Weights of a small mixture-of-experts language model, trained from scratch on English Wikipedia: 8 layers, 36.5M parameters.
Below are experts of layer 4 (counted from 0) of a mixture-of-experts language model. Rows are named router (the router's row for the expert), up (a neuron's input weights, with its number) and show model dimensions 0-95. Each number is 500 + 40 x the weight over its row's rms, rounded and kept within 0 to 999. Numbers have three digits each.
After each expert's rows: "gets" lists some tokens that make up at least twice as much of what it gets as of all text. This comes from a sample of Wikipedia text that the model never trained on. Tokens count by the router's weight.

# expert 154
router:541445546510486514508544481512478523555498493505447521548484462492541490529518518439428514478484479503455542540457511495531478504554466422548578515508513475522579513506454493552538527451470505463452589495474560476472512456482566493507489473445465470439500550485497455517486510461509528472
up0:537465564531513510510510452557488523495459480494390488517457560529507469486546516518500446445507384527500505458535477526511468500570551490494485497524436499526560478528454464536514520521510516487466480481508516476538421493478565463544553488549474567475547491580570461435495510563582490550
up1:493515524491470504465463502568469486440501434495463554490424555533563496534429482509447539440483609456513537493567459569534538475528538479530449468518472479454522527553474535552514469545554496541536466457474518517508491473513488488526421513487489503519480430466512461438504619520551515515
gets: " |", "\n", "–", ")", " 1", "%"

# expert 166
router:513489532504446514546461489559464475560527580508446495591554504444520491547492525449434527520506569541487487464534513535475496448564511483554506504447503407596564576469453516419515539586519489464536522495440566491500524442516467498525572541486460523499536460492494529495453537466484454427
up0:566548482521447500445420495474510431483506513457450566521498468511535499561465508509459469520591453544538501552549475445489482460500549525494457541468503488512493476460559466603547501507395508482449476505479486511509515428543522443519499562533553574484482469515503480509505542528483511476
up1:511544503507464488576486485571351488542469619556504459524568457459442488552504441510469611549461481478471486451528435489463499494490492442447503573428544512522495551477494495491498483492459503490534517529541553446515516492530521510477500472458479545498459525494533523541499433520516409499
gets: "|", " 3", " 2", " 4", " 1", " 6"

# expert 37
router:472457549500427435482465476510469469454507558488491515533419549465528436506552443501516463477481518481636483519441502523467463478515533480515520561427510486473457518508511517527486497570420459463514540484557508431498523420477450497525545497537587478485485461539523559445424544446547473450
up0:560534503550496498399471574530487536558470523498497495497498524483491512418462415482513492538427504507525461516494575552512421459479502539479486496492476502543544529565422492467518486476502483515549410473458510477476433492470431433475502520475527514449591598505442547463465488526597516559
up1:527534583503460529541483566444442437481544557526542524517457481487549476512485461498502502502501510466509438526469453501429529495431537523497532524475555495465464531537552475450498542548556493526503516496483572534498483491518476496535493477459491461503513503453485515453484470467519511447
gets: " C", " A", " B", " T", " F", " M"

# expert 178
router:502482518517560500478436554627413540512425555504423437533483530495658526505509488511443535561507493470466493478414441561503501541451443485507571442462496471514515517467433588544474500452481446470532538466461553477503490514562530487467498491484514495472451399454464450428509489463485506472
up0:601555454416449534444466505575489575489514552452448528539479533477551568500454423455579450536384466530526501545568459555466475557441509457470510484515531439522510503456501534462508505526505460508557473412533496440479474499528425504535497520510499501494477530439455518492495466483527606500
up1:560475476482564555502518542495551476516529597446460488550446548512540545487603554516458543541529442455547490452494534518514459461483413520504514453538475525484486530489420461538537537465461455511536492515454525521480423528496473539465489493488532489517540455486538521532506525504531504501
gets: " was", " is", " were", " are", " has", " had"

# expert 1
router:552406587549448541491519465557492513497468524451510494549471485507522483422527409479433512443496542529562443458489490533480555536516432418438545441482487486563495456492509496543490545509482471438532474499446540480465474519522566487456571491493564444430471527492458461424503603501551461418
up0:510469507465452521470523484494476486531452548520509536478471543451514558521623518465566550473483509495515451536449527488460505531490411507482470486477513468492499494576478509564490549548561491453492455454523524482524494518569479489537530510464513536506467478493537465525491496546511404462
up1:499519480536465505610496538564455458490488496469508467497485446502532538488575511474549536475517476500518544436540503509552517618446488555499523494470539438456499491506531529485468480549473565460443477499483559499426475514536535456544593561479539444509506516456497520508500471495514436441
gets: " C", " P", " K", " T", " F", " V"

# expert 186
router:538454457423460529457496475513423439497577512475521523494502469490491572442533504537515504484527511482506474530527435464542518477458505476586448542486498487568493522510443528471535446523505475461494491445465522514460445441533566506537566450496480520463520443468567448612438515497534546475
up0:496470519558533456472490590548443466487572477433480503476487500497502538451483472497520532496474524427464501506514466461525453470444460508467485479443472519459506501481604538444483508529481476450424565504533488558582460448504544496507507476473499513421511511473534514504481462506619436512
up1:521491513478511470513484516545456532483518530448510521529458457449566493444509492532464552448494526533531505525426467519491481477520384533523523471492495477475501501521464465525541482543547547509563497490441551445507561570566565519481557477511585454484463458553572501560504533492459537530
gets: " of", " for", "ate", " them", " home", "ing"

# expert 106
router:548479487494459432506524444506501453379557584422447438515486477483528485535540560471501524444493545461523506521563550556473492519452486511577517444519558485489500531522452551426550542507457471479490459513490516499535492408492574483531473501533478506500496472486592487508470482434440522472
up0:448511520555462549483452503554458473410524476444513482455493502524493497428541549510544509482507481483529466455446562552458433498481498458489512493475459452470457450520534533522490568472482591559423492499509503534410509427521532567532487470431535484507496501534570463420464496463521401471
up1:551533470560493456532568497380402462533518543467475520510435532509508514555516532539465497386541521487530542543521494515542507560490537482527552538523542541502494546440420531560434506438455515530429526512491500493451473387590506521470531509490496457504453431504505542431494462480458503534
gets: " the", " ", "The", " The", " first", " Party"

# expert 88
router:513464515487415441524514459447466483461515547547516482516475516488504467482504535470494507597438453465552464563413498526538475533457524409531544449415578436571556557472494585507538554444534456413548551452509548505459510450528529498548471526546559519505515498504538491487465511479476527502
up0:518474595520530466509526457454442430471514562502517493560538496498491496458521554450444528481543588475455446535523396501512515511398439515537512470535504544568464502416479532390519566460517443491491565566494480457467552548569525541486488479454472470533485454449533468530538527451468566513
up1:605482509510481482505547488499520475501529499524539463455522463461465476413513564521500489500450505520494545484504446494502439465496512522501546477505543458599515508512526491489474434519536489514510536518441514576468574471471505479514480476458526532415498504476596438605525457472481465583
gets: " and", ",", " (", " but", ";", "/"

# expert 0
router:550477476514439452497524447527455492499519488490494451502552523507529522492470432491490612509459542434532448487458556494517509463539455552530525491502495494516550553440493522506452473475489453519504503497517559477512432483511522478576578480521471498443522470387545437374477510506527476503
up0:517482458619517471470516512543540502441563530439517507504515440492497502457517475475460503500470503555522530433548552487536443544546546502507489538483534464533597510558559454507468529538497481464507553507505533487444529487530482543481563545551474533475470453462584551517492492578514480498
up1:545473501478494423469576491484491421450469540479468519438530557551510467423481530539469474463476529545505523529535421467513475484495455468514428525516542490504542536471516483510469480500529490501537477451528466444512555450439480498489587559562487501460489616522478513499494495557521538567
gets: " from", " in", " at", " to", " by", " for"

# expert 160
router:552464582507517466523535496516476455557550504451501487496514504460526542506486426428471498501481541467473476401523468541540510455516513543512506433500570543465503577486483518479443509479510478489535478472511441481489440460498553539474452492516534502438550564523471518547529540449525511540
up0:540553488456462501511531469503494519472528524457460514475454466565498511516487415505440522478457469565504496431464460500445431419465518472444503452507534527516464475509516568547494432532483548539517449492512540496488460436558574592516479405427537483472516540438493601522505487436475482514
up1:581536558408516486460501465494460402503472568473465497489500541567553524581560500510455524476439436477552454472494418523499461559507486415494517479508540533499509473465397466519425425511441508481473556442544466471544464472542502532468495487414494480532484555538533520525476478551520506476
gets: "|", "1", "000", ")", "%", " 3"

# expert 24
router:495505542458488525490512425559466446522463551533484445442488574505498537475529492434494547583453501520548445521446512533571519460482473515523484556489530434575482541469497544541558548516575465381471503467485504491529499531546542500554534492500533519501491478469523521486559468453502514504
up0:546454528490468507534516557491582507463512584465541397459538498531519547498510449495520507535501507528512462482456510535470456467426431459497558534455454449476484557398444496481531520524480539457425425537385481497475550463555486492501554459522467513452518516466559460522481483431537526469
up1:477432530455465471533447547508477412518454510484492471493494444507483508514400469473470489594511545510448481467478443530482528460528540474462480476503527405510435540560534510550463434470483426392451488513540460583527448485459539475498459475452522465473539558553514497505514456511495524399
gets: " in", " (", " by", " with", " to", ","

# expert 227
router:557428546525483488439523485447545457470545556507503504511486507508455580502532437474465523552466545477462475473451420514491494480511523527561498476433512492470515525443471567481492535414516419513425516492459541542473486434524553558527556552483475464500502469463554519423577498460578543511
up0:537503509477511436504471550494454534451539514459480447541535530528478548544549461410425536527422542543553431466510455414453466556520518481502450472542460499479513478547471540460464511492490420510541420462530532561488488520538477503464529500500497520506484474422514491438514563510503500524
up1:516400488464530505464488489521476476500530523493515528438489519356477520503414565446561500460450519482445503476530548504563504508501459530593438443434497500532462512484491528573480391437435494516516526515483465481484515478500468500527468489471534504503518448554496564474518521449522508501
gets: " a", "k", "S", "th", "g", "b"

# expert 85
router:528496534487470445545544483455507510443456490523452474561433504530489523478499495412497577483515586463561480477504442498502474520571527464487573503444511495543535467485416491494504532556415450440516511426516534526439480522506501496456577386502511447527475467512578500468398558475552540468
up0:587414466417469451496571501506507491528512550497504464438471446517478483466423552493540438506438501435587504446553519486472520585476613458494574509491471485541510491393473521583497449527469493574475405539480467479509396502564466497487562434487465519535470445511517550509558497472508471491
up1:527442550472539465470533575498442417485529546569552471464452483529476539540482427500477533432488507469456471488503466514519558464490512503478512433407511485495494507544553477453473456476490459453456512562425535511520500507497488513499446440455580477558463452472512469508461565543471539478
gets: " H", " R", " N", " G", " L", " S"

# expert 11
router:496506545483447502505541498476503521500442563472474510434539530485535490431525427426459544521597556512545486507462472488499469431516548451501547400474488477550495538549472505500495545484493427495550541485519496487457515496490559479414517462488553490493471450530580457459406556461557457494
up0:528516521501454478479490453487472528476529475456422459504594562557504475487526511417502522435480507511568489533557512516461564535507467449459499431460477525480523536578493572473426483421490466520424465441494530493480509495489552502503536457451460505521570465464402481506458557497528563533
up1:511480522461487538397472470496476463542597440539495481508499500466574556535527494524442500511518488492498455536435533478456580497572536470446518442533515574503506460447551516482509490447492557433497570474550537543493518579452520545464529419431560481549527568524441494420420521511500435454
gets: " B", " C", " P", " T", " M", " A"

# expert 23
router:452498536517442454531520462508497493477506529470422490552504481468537535500478439404467524519453506500528460471535517502489415493544496487460545506512464473515494491512501537522498454535487433416558435465453530482535488489474535488492536482555547469518519513449497525472408539395546498453
up0:534539520454526541441407486480473450475530538551531519561436518479552532522476531481503488512555435395495442516459545539534501499516529508469509469497524451479498470486483479500486516484447505483533488491526530457452486554472542515454501473409517406544508552504508479520425522517446486463
up1:473499503516441439460493506490494486472510517447508515468475537401526433532540474485553512453416582518582457544535568497505437464526516498431473587447495535516468464449461541585529523513482588494560469503503484496529518439508490530496563498459542513507508389562547537497494448461578482466
gets: " A", " B", " T", " F", " C", " E"

# expert 123
router:477461566545470465534477547489473431524540490516449505498540518490522555504535478398436609481469501452583518464503453544520521437505440478532484486528465524471597509453497511466496472534478471537528461465504566480500451431517562572458448491451564521510502446489516421520565499511525429468
up0:489494536477448479515468515506501491457533546472510473501484466544543536516544459461481519430424502520611443591479496539497513486596472506459532535506522489556490500428517493498551498509529554499536494484484482530477511505520523565437536522490533597551499519526541475524503521394450437506
up1:497483527545469515579472536466456474440508537477526480412468539486431492517491438519483482518427474513479503422554445477486524522467519458567517479512548534433569508495594478437555467559495522510517538473439515519503489474471572550467523504444493532550536509517554475548573486388523507457
gets: " the", " |", " New", " on", ":", " North"

# expert 110
router:536557488555515540473454560502446519491517551484492465585449514509554584512510540452497608522532512512486476517459441469515444488507479501523548495506481460505454532521470496524498457515507417482491518412495546566440472437398475528475522475475475506467466479474491416488422615472523508523
up0:514426517523479503503478529477434555498471547490507451447506511506530471474543523369446508422511578595547367489530510552463562534402480503520534497434510587467512529495501509490508510496496531528529501529461512516481551525500527564481433554401522549565531505534466507500543534414482543487
up1:536507490537458465590533518477443483479507516489520459515463523442530518532525500576447500486529526528494525529485414480530446536586509502498502478487467586492419525468456525565536549535475456524471481519535485595466477468499419484478509515592462454438418488495492484507571534523476483499
gets: "\n", ":", " m", "m", " –", " played"

# expert 100
router:495442559490456463505472506505492481482531568453413531519519563526504539495491455500506549593528480468534484492454474543577466511473560436539504500479583417611525565468505592496511572468451446484462480497586548414538474484475509478486508535510455480517570492457509492521424511472477506472
up0:525487507561477496453514465503498521514554504511380492486431478504527515479542519550522538460540478490507517522518523458492478529451525514460506502531537592497435507449464569488559543551505504507498470510588468562536450484457503585408476447515499539545517506414553504453545499526496516522
up1:521460523478514492515460537519380511551491557521553451414493533568494444513448479537511486571473490461478528504515450528474417548438508526525441495492448426445454485429465535485551489494515487514471464490486473494533472512383422561515541514524458509542499459460465495509499491490545533503
gets: " the", " and", ",", " (", ";", "),"

# expert 63
router:516502524512457503536453490556460484547475524530529430483479516471559511449521503449497573539451523499571490512472475524617524479539513481504498529481493384599587549465518589524547608535491484445445512526545561488458509489476557443522456506503454550499484516435481453486498466509541444493
up0:492537537503497446481481455539390493462492528441490436525397545489450485494502493418516550464531516505520422426484483540408512498529515442471531514461480492515486483470479522455478519493536453450515442430505473535574469496502490505453481471546494514512550523432527511453559532528532549457
up1:536450547510453521586473468535515439455517531503515490518547477460493532534496442473484497437443495483530377444507505507463541422599461564442538516508415495430539475406491540510493503495488473512522519426554509518478506495470577494477512450467524537560469551525529555520497482497492431448
gets: " in", " (", " at", " |", " from", " by"

# expert 209
router:540492516490443517509620558497483492454473565504467483595477515506486482454535520499533529490468457499531419492473432507553560513498494461459570494459576480526470491529520510568491469507486440486465509424528490513460429498516464524479506513449509442490515494528545427471433625515571506481
up0:519515535542503496445495482512465515463498540449497503486502451477498561541458501451467512517518439496602492518550512584494432497483477523538529515493487504492473525467476431553496506381428487510461479578520563557483439439509609461482498514477506535464582542510544486512500535449538508467
up1:571490506536477424483476465480487503447525530488484500477511533554554504471500533513534529466533530489559556522536525515591451471509491490445461534452494489593525525459495488533459501481463441483509436434479432469433498517488491518485439532564457486535537458525545478489455630550506498542
gets: " d", " f", "d", "l", "r", " s"